python train.py --num_hidden_layers=12 --d_shared_expert=0 --router_score="softmax" --routed_scale=2.0 --balance_bias=false --n_groups=8 --lr_router=0.00251 --norm="rmsnorm" --tie_word_embeddings=true --learning_rate=0.00589 --beta2=0.99 --batch_tokens=[65536, 131072] --train_tokens=824000000 --max_steps=8394
Below are experts of layer 3 (counted from 0) of a mixture-of-experts language model. Rows are named router (the router's row for the expert), up (a neuron's input weights, with its number) and show model dimensions 64-127. Each number is 200 + 30 x the weight over its row's rms, rounded and kept within 0 to 999.
After each expert's rows: "gets" lists some tokens that make up at least twice as much of what it gets as of all text. This comes from a sample of Wikipedia text that the model never trained on. Tokens count by the router's weight.

# expert 59
router,246,179,223,173,197,214,190,176,162,210,172,178,202,201,206,188,206,191,168,188,222,173,203,158,231,158,182,257,184,252,261,202,226,168,154,196,206,175,211,156,150,190,213,189,206,151,192,232,217,217,158,181,161,176,156,182,189,199,145,226,206,185,231,184
up0,234,146,201,221,228,215,208,167,227,196,171,200,227,165,183,178,185,186,239,178,175,214,200,233,191,184,279,168,224,200,140,208,192,193,232,183,197,192,228,200,227,222,213,158,130,197,178,190,185,258,214,212,231,195,267,267,196,175,225,209,185,186,210,229
up1,162,198,206,169,196,192,168,210,186,265,247,217,286,187,210,211,145,211,208,172,187,218,170,212,204,221,204,238,204,151,209,243,215,193,180,213,191,152,191,192,219,191,199,161,181,179,204,244,198,217,225,216,261,166,198,154,157,217,188,155,196,231,177,165
gets: " v", "ec", "j", " V", "ess", "enn"

# expert 47
router,262,217,216,180,222,141,198,192,215,206,209,222,180,259,170,164,238,209,153,153,235,188,226,135,268,207,184,170,193,233,250,225,200,120,174,202,208,171,247,190,262,161,186,169,205,205,182,233,214,231,224,160,218,208,195,193,171,197,154,206,255,175,216,225
up0,165,210,259,206,235,130,179,229,206,186,168,219,237,170,204,217,240,179,198,209,174,251,154,202,224,219,232,138,190,249,192,183,232,249,222,135,189,176,246,206,219,221,226,226,217,236,250,177,159,196,214,182,195,214,189,233,206,190,214,194,255,218,184,207
up1,189,236,214,228,177,199,148,161,165,227,211,204,176,241,234,217,183,224,235,206,267,175,177,176,209,210,215,198,199,201,242,165,176,148,167,206,247,210,206,183,195,197,226,182,234,186,177,235,188,148,188,270,199,237,267,185,161,180,205,150,284,207,192,235
gets: " was", " is", " to", " s", " be", " were"

# expert 2
router,215,199,221,201,199,189,215,182,222,196,180,183,227,238,177,164,215,179,216,207,269,191,238,115,218,195,216,159,200,234,263,234,235,220,177,157,157,172,233,181,208,171,235,183,203,166,206,219,207,273,216,180,235,198,194,226,166,187,183,160,282,199,194,211
up0,173,223,191,156,223,204,187,159,198,223,173,171,184,163,173,196,241,176,204,147,252,122,239,197,192,143,210,220,258,211,169,210,268,180,189,178,215,191,236,228,192,167,185,251,195,222,166,267,219,219,264,196,212,202,230,186,221,210,188,220,148,172,204,227
up1,204,192,203,214,190,204,208,184,199,243,250,156,197,220,237,189,212,195,209,229,238,202,247,210,200,233,164,160,193,144,186,176,212,196,161,200,223,210,170,145,220,235,185,253,155,190,192,147,190,210,233,160,169,218,227,175,180,201,141,246,250,192,199,140
gets: " re", " comp", " Re", " se", " pro", " col"

# expert 8
router,221,167,192,204,182,216,198,220,203,205,223,264,175,218,188,170,190,201,169,123,237,195,159,186,203,143,225,256,246,228,187,199,202,150,202,181,162,185,247,220,203,178,211,207,214,200,215,202,180,249,218,197,189,179,198,228,169,184,196,248,255,187,248,204
up0,210,231,261,171,182,177,214,222,204,188,203,224,186,185,168,207,161,191,225,182,226,204,179,174,214,220,178,236,183,206,179,194,179,188,251,167,248,220,227,172,222,241,226,151,178,150,216,181,217,232,219,194,262,213,204,182,134,136,195,177,227,191,179,222
up1,233,184,180,170,243,207,206,242,221,144,232,168,219,183,222,182,187,203,192,166,233,153,206,170,236,183,181,190,263,207,227,233,201,196,249,180,230,207,232,185,137,185,240,231,226,230,185,240,192,219,198,228,171,188,251,188,221,179,158,229,223,153,208,203
gets: "ot", " h", "on", " H", "se", "y"

# expert 27
router,222,209,187,189,155,170,191,198,194,192,187,227,219,241,190,179,202,183,175,175,226,162,224,184,206,156,159,183,248,221,267,220,232,182,194,235,176,147,232,200,215,178,264,129,194,186,174,206,201,201,183,166,190,203,223,209,167,141,183,229,249,191,184,194
up0,211,162,192,173,197,186,190,211,157,198,254,152,154,186,229,230,235,166,257,238,170,188,237,218,217,217,233,132,190,213,183,213,213,241,202,239,202,237,212,172,153,175,232,154,212,200,215,224,174,195,182,166,258,174,236,154,237,191,210,286,146,157,170,197
up1,175,188,230,190,196,252,193,177,203,167,178,252,189,177,158,232,214,183,194,225,196,185,151,175,196,203,162,243,192,212,221,194,191,277,266,145,196,164,210,217,189,206,169,199,193,199,211,214,156,199,200,186,186,192,202,189,209,189,163,298,214,223,213,196
gets: " |", ";", ");", " —;"

# expert 14
router,208,204,218,193,155,140,195,211,184,157,195,188,216,192,201,235,218,213,171,157,219,175,231,118,217,150,190,205,221,213,245,188,211,164,178,204,212,144,281,209,256,168,250,181,207,236,180,226,194,221,180,187,199,151,172,229,174,159,204,240,228,197,222,194
up0,162,213,203,265,238,201,183,201,188,170,200,210,214,202,210,206,211,213,253,149,193,165,175,192,171,282,224,150,228,184,192,202,204,208,251,256,194,221,132,159,202,157,240,244,175,222,189,141,274,217,185,218,228,172,164,245,210,209,165,248,214,184,188,172
up1,175,263,188,196,231,223,177,249,177,221,194,166,179,225,235,195,168,159,207,186,201,205,179,188,205,183,202,165,182,262,175,184,235,174,212,193,157,222,211,273,195,210,191,217,225,213,230,265,187,161,218,176,215,220,178,185,165,184,196,124,194,178,162,151
gets: ":", ")", " |", ";", " –", "}"

# expert 45
router,223,181,253,204,216,171,237,196,195,209,198,228,198,274,193,160,186,214,176,191,197,180,193,163,271,189,212,213,202,257,259,224,224,207,187,214,139,178,206,251,195,204,261,201,194,192,188,148,199,248,162,129,229,196,196,165,178,181,177,192,210,210,213,158
up0,227,187,192,174,197,259,199,190,251,234,218,212,184,198,208,240,162,178,151,219,226,239,192,183,193,234,148,197,182,196,175,217,232,233,167,168,191,175,193,191,207,232,263,233,211,155,173,225,171,200,207,127,238,220,184,221,181,204,136,208,159,215,179,223
up1,205,191,236,131,197,238,192,189,191,215,194,244,198,197,210,229,142,231,209,193,211,236,203,227,206,219,187,202,201,217,178,196,198,192,247,186,122,163,253,225,245,237,208,196,249,192,231,248,173,231,206,211,238,150,226,195,169,238,204,218,171,212,189,245
gets: "'s", "ial", "ical", " his", "ic", " its"

# expert 35
router,212,228,230,156,186,185,205,170,214,147,164,219,154,261,189,180,169,162,207,161,242,215,194,178,189,184,205,174,232,215,273,230,234,133,205,169,189,111,223,196,199,132,204,152,197,205,189,172,150,211,187,199,245,196,205,191,173,199,196,236,181,186,195,196
up0,199,212,236,211,215,210,226,199,227,201,199,255,223,219,214,211,236,163,232,202,130,225,267,205,226,127,187,195,185,139,248,252,226,203,228,198,189,196,228,205,201,226,141,126,168,215,170,193,202,209,230,224,203,175,217,207,145,203,199,119,170,193,260,214
up1,252,204,222,210,227,203,205,148,204,158,215,232,226,205,242,207,231,189,171,218,201,205,264,176,203,145,175,193,148,141,190,183,226,120,152,211,160,183,192,202,188,216,209,244,207,169,211,181,225,170,213,186,181,189,174,232,177,219,252,215,211,172,196,159
gets: " ", " p", " f", " c", " m", " r"

# expert 32
router,219,191,195,173,172,161,192,161,207,166,185,229,180,233,123,214,232,168,180,179,235,169,196,164,225,174,174,209,202,249,230,165,231,186,180,217,185,202,250,157,237,170,241,163,198,231,213,211,137,243,208,185,175,212,190,226,178,146,185,213,232,137,232,144
up0,264,177,231,187,158,286,206,191,190,202,223,224,206,234,222,172,221,202,175,215,257,213,207,202,148,206,182,192,178,223,236,159,180,230,182,242,216,205,251,216,184,206,202,163,236,237,200,206,150,208,159,155,223,139,201,171,169,228,229,218,190,190,204,232
up1,193,207,172,232,162,201,228,256,200,201,192,168,213,200,149,214,237,182,225,186,197,137,192,194,210,161,215,175,217,188,150,186,254,192,232,230,179,227,199,169,211,251,167,199,238,204,220,220,207,184,213,237,163,204,147,173,190,206,200,216,214,228,176,221
gets: " in", " of", " to", " the", " as", "I"

# expert 15
router,213,158,217,225,250,182,208,203,248,178,196,237,202,259,204,200,211,168,188,214,210,203,242,137,200,205,214,148,271,213,212,203,208,170,193,170,211,220,246,212,232,175,235,158,217,209,212,220,169,218,180,199,212,155,163,242,147,227,127,215,271,166,161,188
up0,175,179,246,161,237,169,280,242,225,225,185,236,206,198,200,183,190,210,197,213,180,181,168,172,248,134,212,217,249,205,180,237,173,187,194,218,184,200,201,249,166,256,226,200,245,255,218,196,172,175,180,242,201,185,180,170,177,210,188,208,215,209,189,223
up1,228,217,210,192,167,204,266,209,203,224,205,207,172,220,261,132,175,230,182,187,209,203,192,300,190,156,213,212,203,146,155,216,194,175,182,182,196,189,224,244,233,189,179,207,170,172,169,225,221,278,209,169,129,235,183,171,186,193,216,201,260,219,196,198
gets: "an", "as", "ch", "or", "ans", "ad"

# expert 26
router,169,170,207,245,191,200,220,171,184,194,157,206,148,264,175,151,200,177,190,156,254,196,246,163,243,212,190,196,192,243,221,206,224,173,221,165,202,152,256,200,183,202,207,143,252,215,214,190,192,231,209,222,164,222,171,264,221,153,193,194,234,184,192,194
up0,183,171,211,166,141,188,234,195,189,192,198,195,233,211,221,181,236,255,181,226,129,154,233,206,131,178,224,250,200,200,180,155,257,273,245,219,177,171,182,239,246,172,201,182,265,177,206,192,141,196,253,157,188,187,227,193,212,209,211,180,214,178,221,211
up1,223,192,171,239,181,220,136,234,183,194,248,212,221,217,227,232,144,181,181,259,171,229,207,203,198,233,247,226,211,188,216,181,175,194,219,197,164,196,218,261,204,234,169,205,183,157,250,150,143,195,221,145,224,236,182,189,215,206,191,171,214,229,202,196
gets: "m", "om", "am", "um", "id", "a"

# expert 55
router,262,173,271,192,143,192,202,191,239,158,180,200,165,235,246,222,213,189,162,164,243,187,201,124,204,183,180,177,195,231,235,180,154,135,205,205,203,173,237,188,243,162,206,201,230,255,182,190,210,212,218,144,173,230,147,186,159,195,201,227,255,173,215,208
up0,233,174,191,205,189,207,160,253,213,212,184,204,233,235,190,208,158,193,186,94,141,175,187,208,216,228,178,228,216,228,179,183,181,198,178,169,172,201,197,191,193,220,195,178,197,206,170,162,230,236,193,234,238,190,170,252,164,190,229,159,228,185,221,224
up1,211,184,202,226,163,175,184,228,197,191,240,201,221,185,177,200,213,211,177,179,233,250,228,232,229,204,178,209,252,207,177,192,216,183,156,172,266,235,234,211,228,220,227,206,245,166,217,211,226,210,204,199,259,235,131,169,227,173,147,252,263,181,152,218
gets: " he", " n", " He", " w", " N", " e"

# expert 1
router,218,178,207,181,190,184,183,190,225,195,231,195,151,238,211,157,234,183,160,179,217,197,211,169,242,121,169,184,166,235,289,205,221,184,158,166,158,171,213,160,185,186,192,98,234,196,171,205,188,191,151,216,214,190,189,177,188,167,149,198,214,220,219,199
up0,231,177,227,199,230,203,236,202,256,230,183,213,243,241,153,190,170,176,216,206,165,205,181,236,223,235,156,197,190,154,223,196,191,210,202,146,165,170,221,201,211,241,219,187,194,166,163,190,210,220,239,220,205,166,260,252,271,187,158,245,173,171,237,253
up1,188,266,166,234,142,219,195,253,208,172,248,163,175,158,166,155,183,220,214,204,191,194,234,219,201,229,126,231,219,217,231,208,217,198,232,164,163,193,206,182,172,239,247,210,202,219,216,178,195,214,272,216,136,204,226,201,124,211,187,236,197,205,194,211
gets: "ab", "b", "ib", "é", " ab", "á"

# expert 23
router,212,207,221,192,182,181,190,187,152,209,185,183,205,224,152,224,218,221,193,153,203,165,165,146,222,160,188,172,241,249,233,228,244,227,217,195,197,179,199,204,235,198,246,123,204,237,228,188,180,216,204,130,234,194,198,251,159,189,130,252,200,180,175,165
up0,239,180,231,202,221,208,221,180,219,198,164,245,157,175,208,167,242,215,204,186,183,216,207,191,193,174,244,233,222,183,229,206,221,183,202,214,179,197,225,142,196,171,186,177,197,187,267,232,178,197,209,148,251,231,201,202,185,226,198,216,202,173,159,255
up1,252,168,178,161,146,198,218,204,194,187,148,229,130,196,204,222,218,195,179,194,202,186,201,232,230,184,201,229,165,225,244,212,203,237,152,193,180,219,190,249,227,183,206,166,163,220,165,198,203,174,176,185,196,215,211,190,215,211,225,238,199,152,202,212
gets: "a", "ia", "i", "an", "ian", "ina"

# expert 63
router,240,196,198,143,169,177,197,194,242,188,191,258,199,224,185,205,224,169,170,176,275,215,174,182,215,198,227,204,240,220,220,179,285,188,213,234,159,171,245,201,210,145,232,165,215,194,213,220,177,233,205,169,174,181,205,250,176,155,157,207,248,151,244,172
up0,231,217,249,158,193,190,216,157,207,166,202,149,257,157,243,213,230,161,233,209,200,147,242,218,247,149,197,168,218,224,200,215,154,210,223,216,176,182,254,263,211,182,209,208,187,177,160,226,204,223,239,179,176,211,211,226,203,221,234,220,170,199,233,223
up1,171,210,220,255,211,183,154,226,199,187,206,170,224,170,152,210,166,190,211,183,206,231,212,246,194,233,181,160,190,220,206,180,210,190,162,163,203,195,116,166,204,213,214,215,221,185,227,205,188,205,244,168,215,182,166,200,198,210,233,199,190,206,217,182
gets: " of", " in", " to", " on", " for", " by"

# expert 54
router,211,195,204,184,197,196,190,195,194,173,170,266,172,239,156,172,198,181,213,207,234,201,151,170,203,190,170,202,216,218,223,208,213,133,149,193,200,115,229,180,176,129,233,163,208,218,203,151,175,227,173,176,236,204,174,207,160,201,156,203,251,185,214,174
up0,221,173,191,205,234,191,149,225,218,223,224,199,214,239,203,261,216,144,209,216,223,175,230,249,193,198,206,155,115,213,204,195,170,201,190,242,173,156,198,162,214,162,147,224,175,209,229,169,207,217,154,170,207,209,204,226,196,194,223,192,242,249,174,227
up1,200,176,169,167,161,172,258,221,253,184,171,194,201,192,237,293,138,197,179,211,150,182,214,211,203,181,216,162,205,197,252,221,240,209,227,234,153,244,196,188,191,208,196,153,164,229,204,213,202,183,227,186,238,211,207,186,191,254,224,192,217,234,208,204
gets: " l", " d", " m", " t", " b", " c"

# expert 6
router,230,234,189,207,160,173,180,150,217,168,221,212,145,188,201,212,183,233,177,157,231,179,196,192,212,184,167,195,273,233,179,244,201,191,192,221,219,197,229,222,208,170,228,187,257,181,216,166,223,198,201,141,190,206,190,210,197,139,151,229,170,191,225,196
up0,177,171,189,176,213,228,211,221,250,234,192,196,160,176,149,250,159,206,214,180,247,219,218,216,208,200,269,200,215,168,185,203,240,219,213,239,261,178,170,240,201,176,162,156,215,245,169,155,163,215,222,151,187,206,185,184,182,193,215,200,192,201,230,199
up1,209,224,190,206,182,259,179,162,228,246,239,176,157,244,168,170,227,181,194,227,221,212,212,239,192,154,230,228,260,150,198,188,204,160,164,207,184,269,255,215,232,181,174,206,185,219,218,194,212,201,212,205,189,233,203,217,196,156,130,237,195,209,175,254
gets: "y", "g", "ak", "ber", "ick", "h"

# expert 17
router,263,195,217,152,167,162,200,169,226,193,176,228,146,241,167,201,224,168,179,180,246,210,191,157,212,195,232,221,223,231,249,206,257,172,194,228,176,175,235,196,216,134,247,152,212,215,200,201,161,221,199,174,188,193,220,236,153,166,177,221,228,179,235,169
up0,175,158,224,183,228,174,182,200,178,208,193,182,207,212,205,270,221,154,202,162,200,206,216,210,138,245,196,196,187,228,218,216,232,198,248,219,212,193,190,246,245,207,179,221,228,233,205,230,160,246,220,267,248,181,194,150,157,176,200,248,218,208,148,259
up1,167,173,168,227,192,191,176,201,183,200,265,246,207,206,159,173,182,225,219,210,179,183,217,176,196,176,183,184,161,208,158,146,198,185,193,255,192,234,218,187,264,186,218,212,202,192,194,172,213,198,255,163,156,198,158,211,219,174,278,220,165,159,194,214
gets: " in", " the", " for", " to", " by", " of"

# expert 40
router,232,193,233,151,208,189,173,160,174,183,150,274,188,208,197,184,183,170,208,130,227,146,229,120,225,176,218,199,221,212,225,180,217,225,187,207,172,199,246,225,226,212,220,118,209,200,176,197,173,212,181,196,183,184,191,213,141,195,200,199,227,173,258,178
up0,235,181,209,217,192,212,204,198,169,218,269,190,154,228,180,200,249,289,226,254,174,198,232,236,195,255,264,189,228,125,208,251,222,174,266,204,195,222,179,231,176,175,160,167,224,154,203,198,214,179,225,232,225,160,167,205,193,188,185,208,219,172,225,221
up1,281,177,201,220,176,209,138,185,223,194,179,280,203,218,185,253,183,234,220,221,184,190,199,190,216,208,208,208,188,191,186,187,205,252,220,193,211,203,199,136,189,214,237,202,177,234,179,223,203,160,226,189,141,185,180,170,223,180,196,217,206,205,171,165
gets: ".", " (", "-", " \"", "–", "\""

# expert 43
router,221,186,233,233,184,162,174,197,159,170,161,213,205,232,213,220,204,212,187,196,223,202,199,162,265,171,198,141,224,193,216,224,193,194,221,234,153,105,222,162,288,130,213,179,208,206,210,187,193,234,191,159,215,207,182,191,215,175,147,182,235,193,168,213
up0,184,243,188,212,232,182,178,198,276,185,178,198,206,216,219,215,191,173,155,204,235,199,254,164,229,162,215,190,195,208,145,193,214,185,179,242,266,263,254,225,187,208,234,257,233,209,182,174,177,215,238,140,189,177,212,213,192,228,175,160,184,137,189,168
up1,225,185,214,237,197,175,239,200,201,134,223,177,150,215,221,232,194,149,251,193,261,166,208,183,252,201,205,188,237,178,175,220,226,199,265,191,159,149,166,241,174,199,203,190,163,226,193,165,239,220,236,216,171,170,211,220,160,230,164,242,193,163,222,248
gets: "ar", "ent", "e", "ap", "al", "ep"

# expert 13
router,256,184,197,226,209,181,195,189,205,170,189,227,204,229,159,192,214,193,175,191,247,184,224,158,212,203,165,200,180,207,215,170,194,199,155,230,196,184,232,232,247,178,204,154,206,174,190,177,192,210,228,158,176,188,214,200,145,181,185,192,248,184,218,120
up16,172,270,197,211,237,215,161,229,194,174,209,171,211,210,185,210,211,206,208,178,234,278,150,226,171,135,159,243,237,226,230,191,168,216,254,207,168,216,215,215,205,239,226,248,239,179,169,176,195,219,211,180,241,178,207,202,174,240,216,212,229,231,205,148
up17,204,248,169,180,199,215,166,162,191,193,183,198,226,232,167,205,155,212,184,164,185,184,196,250,171,253,198,222,239,237,200,190,174,169,185,250,234,214,247,181,187,199,230,187,200,207,183,179,205,270,185,162,159,206,208,239,189,252,228,187,240,191,253,196
gets: " H", " K", " C", " S", " G", " Ch"

# expert 44
router,213,187,210,229,174,202,190,127,196,162,191,191,189,200,186,207,217,151,162,151,226,188,172,177,214,189,225,161,205,203,297,226,212,164,150,190,159,204,244,167,197,202,258,137,227,220,191,166,246,219,186,186,195,170,187,212,163,159,198,242,208,201,198,156
up0,181,213,210,192,225,158,146,211,174,166,223,180,201,195,226,279,264,209,200,227,199,209,204,174,149,243,184,274,270,166,224,194,197,159,166,236,185,190,191,136,216,196,169,134,273,238,246,213,214,177,209,212,226,245,237,156,201,239,179,213,234,126,204,236
up1,201,192,179,204,166,232,146,159,161,158,195,196,204,205,223,218,230,214,154,247,156,231,212,205,195,207,202,205,263,195,163,169,227,224,132,225,247,227,140,163,204,148,220,191,195,214,181,227,168,201,140,222,233,202,200,183,190,158,195,180,199,175,162,158
gets: "1", "2", "3", " 0", "4", "5"

# expert 48
router,256,204,184,241,198,167,189,191,167,214,211,229,196,230,154,183,210,267,225,208,231,233,200,158,224,196,178,185,173,223,225,197,264,219,181,184,201,134,234,169,235,159,235,114,244,184,218,189,204,224,188,187,192,217,198,237,134,186,201,188,224,208,202,174
up0,212,148,175,205,149,183,179,238,189,174,228,267,182,190,162,173,182,181,181,115,192,167,196,193,213,233,216,181,191,222,149,181,214,203,205,213,234,181,250,179,142,233,205,256,200,213,203,198,181,175,148,230,229,232,184,225,199,239,217,223,178,162,184,214
up1,210,180,192,181,181,234,205,248,182,221,184,260,202,205,141,166,198,230,191,168,308,200,149,162,152,205,154,221,210,188,207,220,246,209,228,179,224,156,206,166,161,203,158,189,193,176,161,230,265,236,167,218,170,220,230,173,192,189,167,218,253,183,142,208
gets: "o", "a", "e", " de", "i", " De"

# expert 52
router,251,214,232,173,183,126,239,164,183,171,186,180,182,220,198,187,250,152,145,213,229,189,172,167,242,187,234,186,237,208,226,184,237,147,133,229,155,176,251,202,183,188,195,166,255,190,166,200,229,229,234,154,160,181,203,263,192,174,158,219,195,192,204,197
up0,218,231,174,180,189,171,199,175,231,227,157,201,226,178,194,174,174,214,180,183,189,168,185,201,193,230,175,223,242,218,174,208,245,194,167,226,231,229,133,234,131,143,224,240,163,161,215,159,161,210,224,188,273,185,218,162,171,246,209,206,157,215,188,231
up1,196,164,221,183,223,179,190,180,217,173,221,159,216,212,214,130,223,189,282,227,201,151,199,173,194,229,236,199,250,209,162,244,229,164,164,233,236,145,166,216,221,181,191,190,177,160,157,176,235,218,166,223,170,252,165,235,168,215,172,253,195,173,206,193
gets: "ed", " found", " sign", " mov", " direct", "erv"

# expert 38
router,231,181,199,216,162,144,202,176,214,182,195,267,201,230,159,233,218,185,189,198,215,160,196,179,219,173,178,155,219,218,261,225,231,177,188,221,177,161,224,206,249,172,236,172,218,184,190,169,196,229,211,172,227,157,236,236,185,169,187,223,239,178,198,165
up0,204,172,193,185,166,192,244,116,198,183,218,180,202,161,204,189,214,181,215,205,202,194,273,201,198,228,253,192,174,245,174,213,213,237,174,199,186,200,211,151,216,209,191,221,249,182,202,196,248,237,231,212,244,195,182,274,215,214,202,180,216,160,238,195
up1,258,158,265,173,235,199,238,241,228,191,202,181,208,202,217,223,191,166,291,204,226,159,177,223,195,210,162,179,196,201,164,168,185,178,157,255,249,214,220,222,164,196,250,183,188,208,207,174,212,203,171,216,159,228,151,203,205,238,169,187,241,159,193,193
gets: "le", "y", "les", " C", " S", "let"

# expert 4
router,232,174,216,187,230,154,233,197,209,163,206,203,219,238,177,223,197,168,161,174,270,163,196,176,245,181,225,184,221,237,210,192,243,121,191,178,169,200,240,180,188,140,266,170,196,232,195,181,190,245,208,125,219,196,207,231,191,142,162,178,253,165,207,196
up0,175,237,215,215,194,213,196,228,162,236,194,196,221,226,233,224,147,228,205,204,214,233,206,210,192,296,183,255,243,233,210,160,196,217,247,200,214,161,117,215,200,247,191,185,238,225,213,222,215,225,132,176,189,192,231,182,152,222,213,217,196,223,118,186
up1,208,206,215,157,213,218,177,225,203,229,207,198,187,190,201,204,176,224,232,184,207,204,228,177,187,245,213,225,166,175,156,217,163,224,203,170,199,196,220,144,253,219,175,192,209,201,236,219,210,185,176,215,154,216,161,258,149,158,178,180,217,211,142,192
gets: " that", " which", " it", " who", " but", "ly"

# expert 0
router,269,213,241,209,212,195,212,158,192,198,180,203,217,232,182,229,176,187,206,204,234,178,185,196,241,168,227,219,246,231,259,195,235,150,127,206,184,193,251,213,198,215,233,159,199,233,165,175,193,230,175,207,205,139,192,205,171,183,182,209,202,193,185,177
up0,246,208,196,277,184,233,268,201,201,154,181,175,190,226,202,208,194,198,197,190,181,228,215,222,246,183,215,212,188,186,186,214,166,236,144,198,209,206,197,154,135,201,213,249,214,208,193,234,211,217,221,207,222,221,225,272,201,187,230,146,137,171,191,239
up1,201,221,169,177,151,189,231,222,177,192,233,157,239,233,187,207,188,213,202,206,231,174,175,211,163,210,199,249,182,193,206,252,250,221,183,191,185,203,167,182,178,220,214,222,223,175,207,155,202,203,210,197,174,205,214,221,213,207,149,210,174,212,205,258
gets: "8", "6", " 199", "0", " 18", "20"

# expert 36
router,236,161,189,156,175,174,165,197,198,133,210,251,223,249,215,191,197,181,242,147,232,176,225,162,217,189,202,175,213,228,180,228,220,224,166,225,219,174,212,153,218,178,228,158,245,228,175,224,157,219,200,192,203,210,221,219,106,207,206,256,248,171,243,197
up0,200,182,185,214,181,202,174,199,180,192,199,164,210,205,146,198,228,198,196,243,220,242,183,180,189,141,189,191,228,160,197,227,176,272,213,248,187,168,193,135,164,167,201,176,189,207,149,235,153,237,164,211,176,173,197,209,206,210,208,180,295,197,264,187
up1,164,199,210,218,210,143,175,214,195,193,240,243,169,212,227,219,183,161,199,211,163,222,206,240,222,180,196,257,202,204,198,204,225,194,220,200,214,200,163,190,242,181,214,218,176,195,176,185,197,237,271,182,197,207,196,225,253,229,208,195,195,259,138,200
gets: " (", "u", "f", "\"", ")", "("

# expert 62
router,207,204,192,222,170,163,236,207,203,200,209,172,187,206,204,229,187,127,173,203,224,170,209,178,155,183,165,181,211,244,221,206,222,184,191,177,204,197,196,163,229,205,180,167,246,196,206,168,186,204,252,175,186,181,227,220,130,182,116,229,207,151,192,199
up16,185,175,178,155,187,159,186,233,171,239,161,221,246,198,204,189,201,199,231,225,179,251,173,193,161,186,234,206,220,228,288,185,245,184,201,238,232,172,194,266,176,220,158,261,191,221,279,173,166,191,179,178,182,177,203,172,187,170,157,240,168,211,196,180
up17,196,213,225,189,166,127,223,208,203,201,232,189,232,236,228,191,190,166,214,190,178,202,186,199,111,144,214,194,308,190,166,215,182,210,219,241,255,208,198,230,191,192,176,197,171,263,216,173,201,146,247,185,146,214,211,183,221,198,201,215,217,203,180,218
gets: "ol", "ou", "k", "ov", "he", "son"

# expert 33
router,235,167,249,148,181,162,222,180,210,160,213,229,140,235,179,237,205,187,195,156,235,160,186,173,222,158,187,172,214,255,237,219,252,160,164,212,171,174,254,210,194,179,254,160,214,235,177,171,187,223,182,158,201,165,227,219,161,160,181,191,240,161,191,153
up0,275,213,180,224,257,220,197,217,234,216,159,161,229,233,176,183,199,152,170,230,219,175,134,224,231,150,228,211,201,168,230,194,203,185,227,213,181,150,185,212,186,227,220,184,193,211,203,198,228,227,200,178,157,162,171,206,200,224,202,234,203,154,204,261
up1,194,200,215,243,143,207,235,194,142,185,211,196,193,201,223,177,195,156,252,222,239,237,168,239,212,258,179,189,238,200,199,148,209,179,215,167,231,144,173,224,212,158,166,187,262,230,156,201,221,175,249,182,222,229,201,199,160,171,219,169,232,195,232,211
gets: "3", "1", "9", "7", "5", " F"

# expert 12
router,212,222,199,171,196,175,243,178,196,214,197,223,161,251,179,181,265,159,195,196,204,174,204,190,229,174,169,190,233,227,225,233,232,186,170,194,187,180,227,221,268,140,205,193,185,188,228,165,204,226,185,162,125,201,206,204,181,211,183,166,223,202,188,138
up0,213,179,239,185,167,201,175,222,194,213,172,180,188,230,216,183,223,223,198,192,218,205,215,197,187,198,247,270,235,210,169,185,140,167,138,207,196,210,184,238,181,185,205,233,187,219,191,233,152,195,231,165,187,173,205,257,193,215,188,223,177,230,218,214
up1,203,224,98,230,202,149,227,231,222,221,139,222,203,206,224,210,223,194,186,213,231,154,176,184,205,171,156,242,187,215,244,247,211,201,193,187,150,213,206,244,206,159,190,187,196,211,195,212,153,192,224,191,187,249,199,223,222,252,234,230,195,192,205,153
gets: " st", " or", " al", " Ar", " ar", " ex"

# expert 20
router,218,197,195,175,181,201,177,206,197,196,175,213,154,228,151,229,185,166,149,178,210,167,207,201,204,206,237,157,183,218,262,235,291,177,172,203,191,188,238,224,280,146,247,170,223,159,180,228,164,197,210,183,220,171,174,247,171,178,182,206,202,140,206,181
up0,135,179,189,157,223,225,197,204,217,215,172,213,178,190,294,193,215,253,162,176,174,188,191,188,229,200,182,240,229,175,209,177,201,213,163,214,200,168,181,238,161,205,180,203,182,166,198,185,215,145,173,148,256,182,182,178,135,247,197,186,199,212,192,219
up1,166,224,169,253,172,179,197,193,196,182,242,131,161,159,197,164,157,173,229,156,166,233,175,211,174,232,206,185,227,193,210,172,170,248,163,217,175,188,204,205,185,203,183,164,208,212,206,212,181,156,224,148,196,185,166,153,185,177,231,205,188,241,236,219
gets: "es", " of", " 1", " 2", " 3", " 4"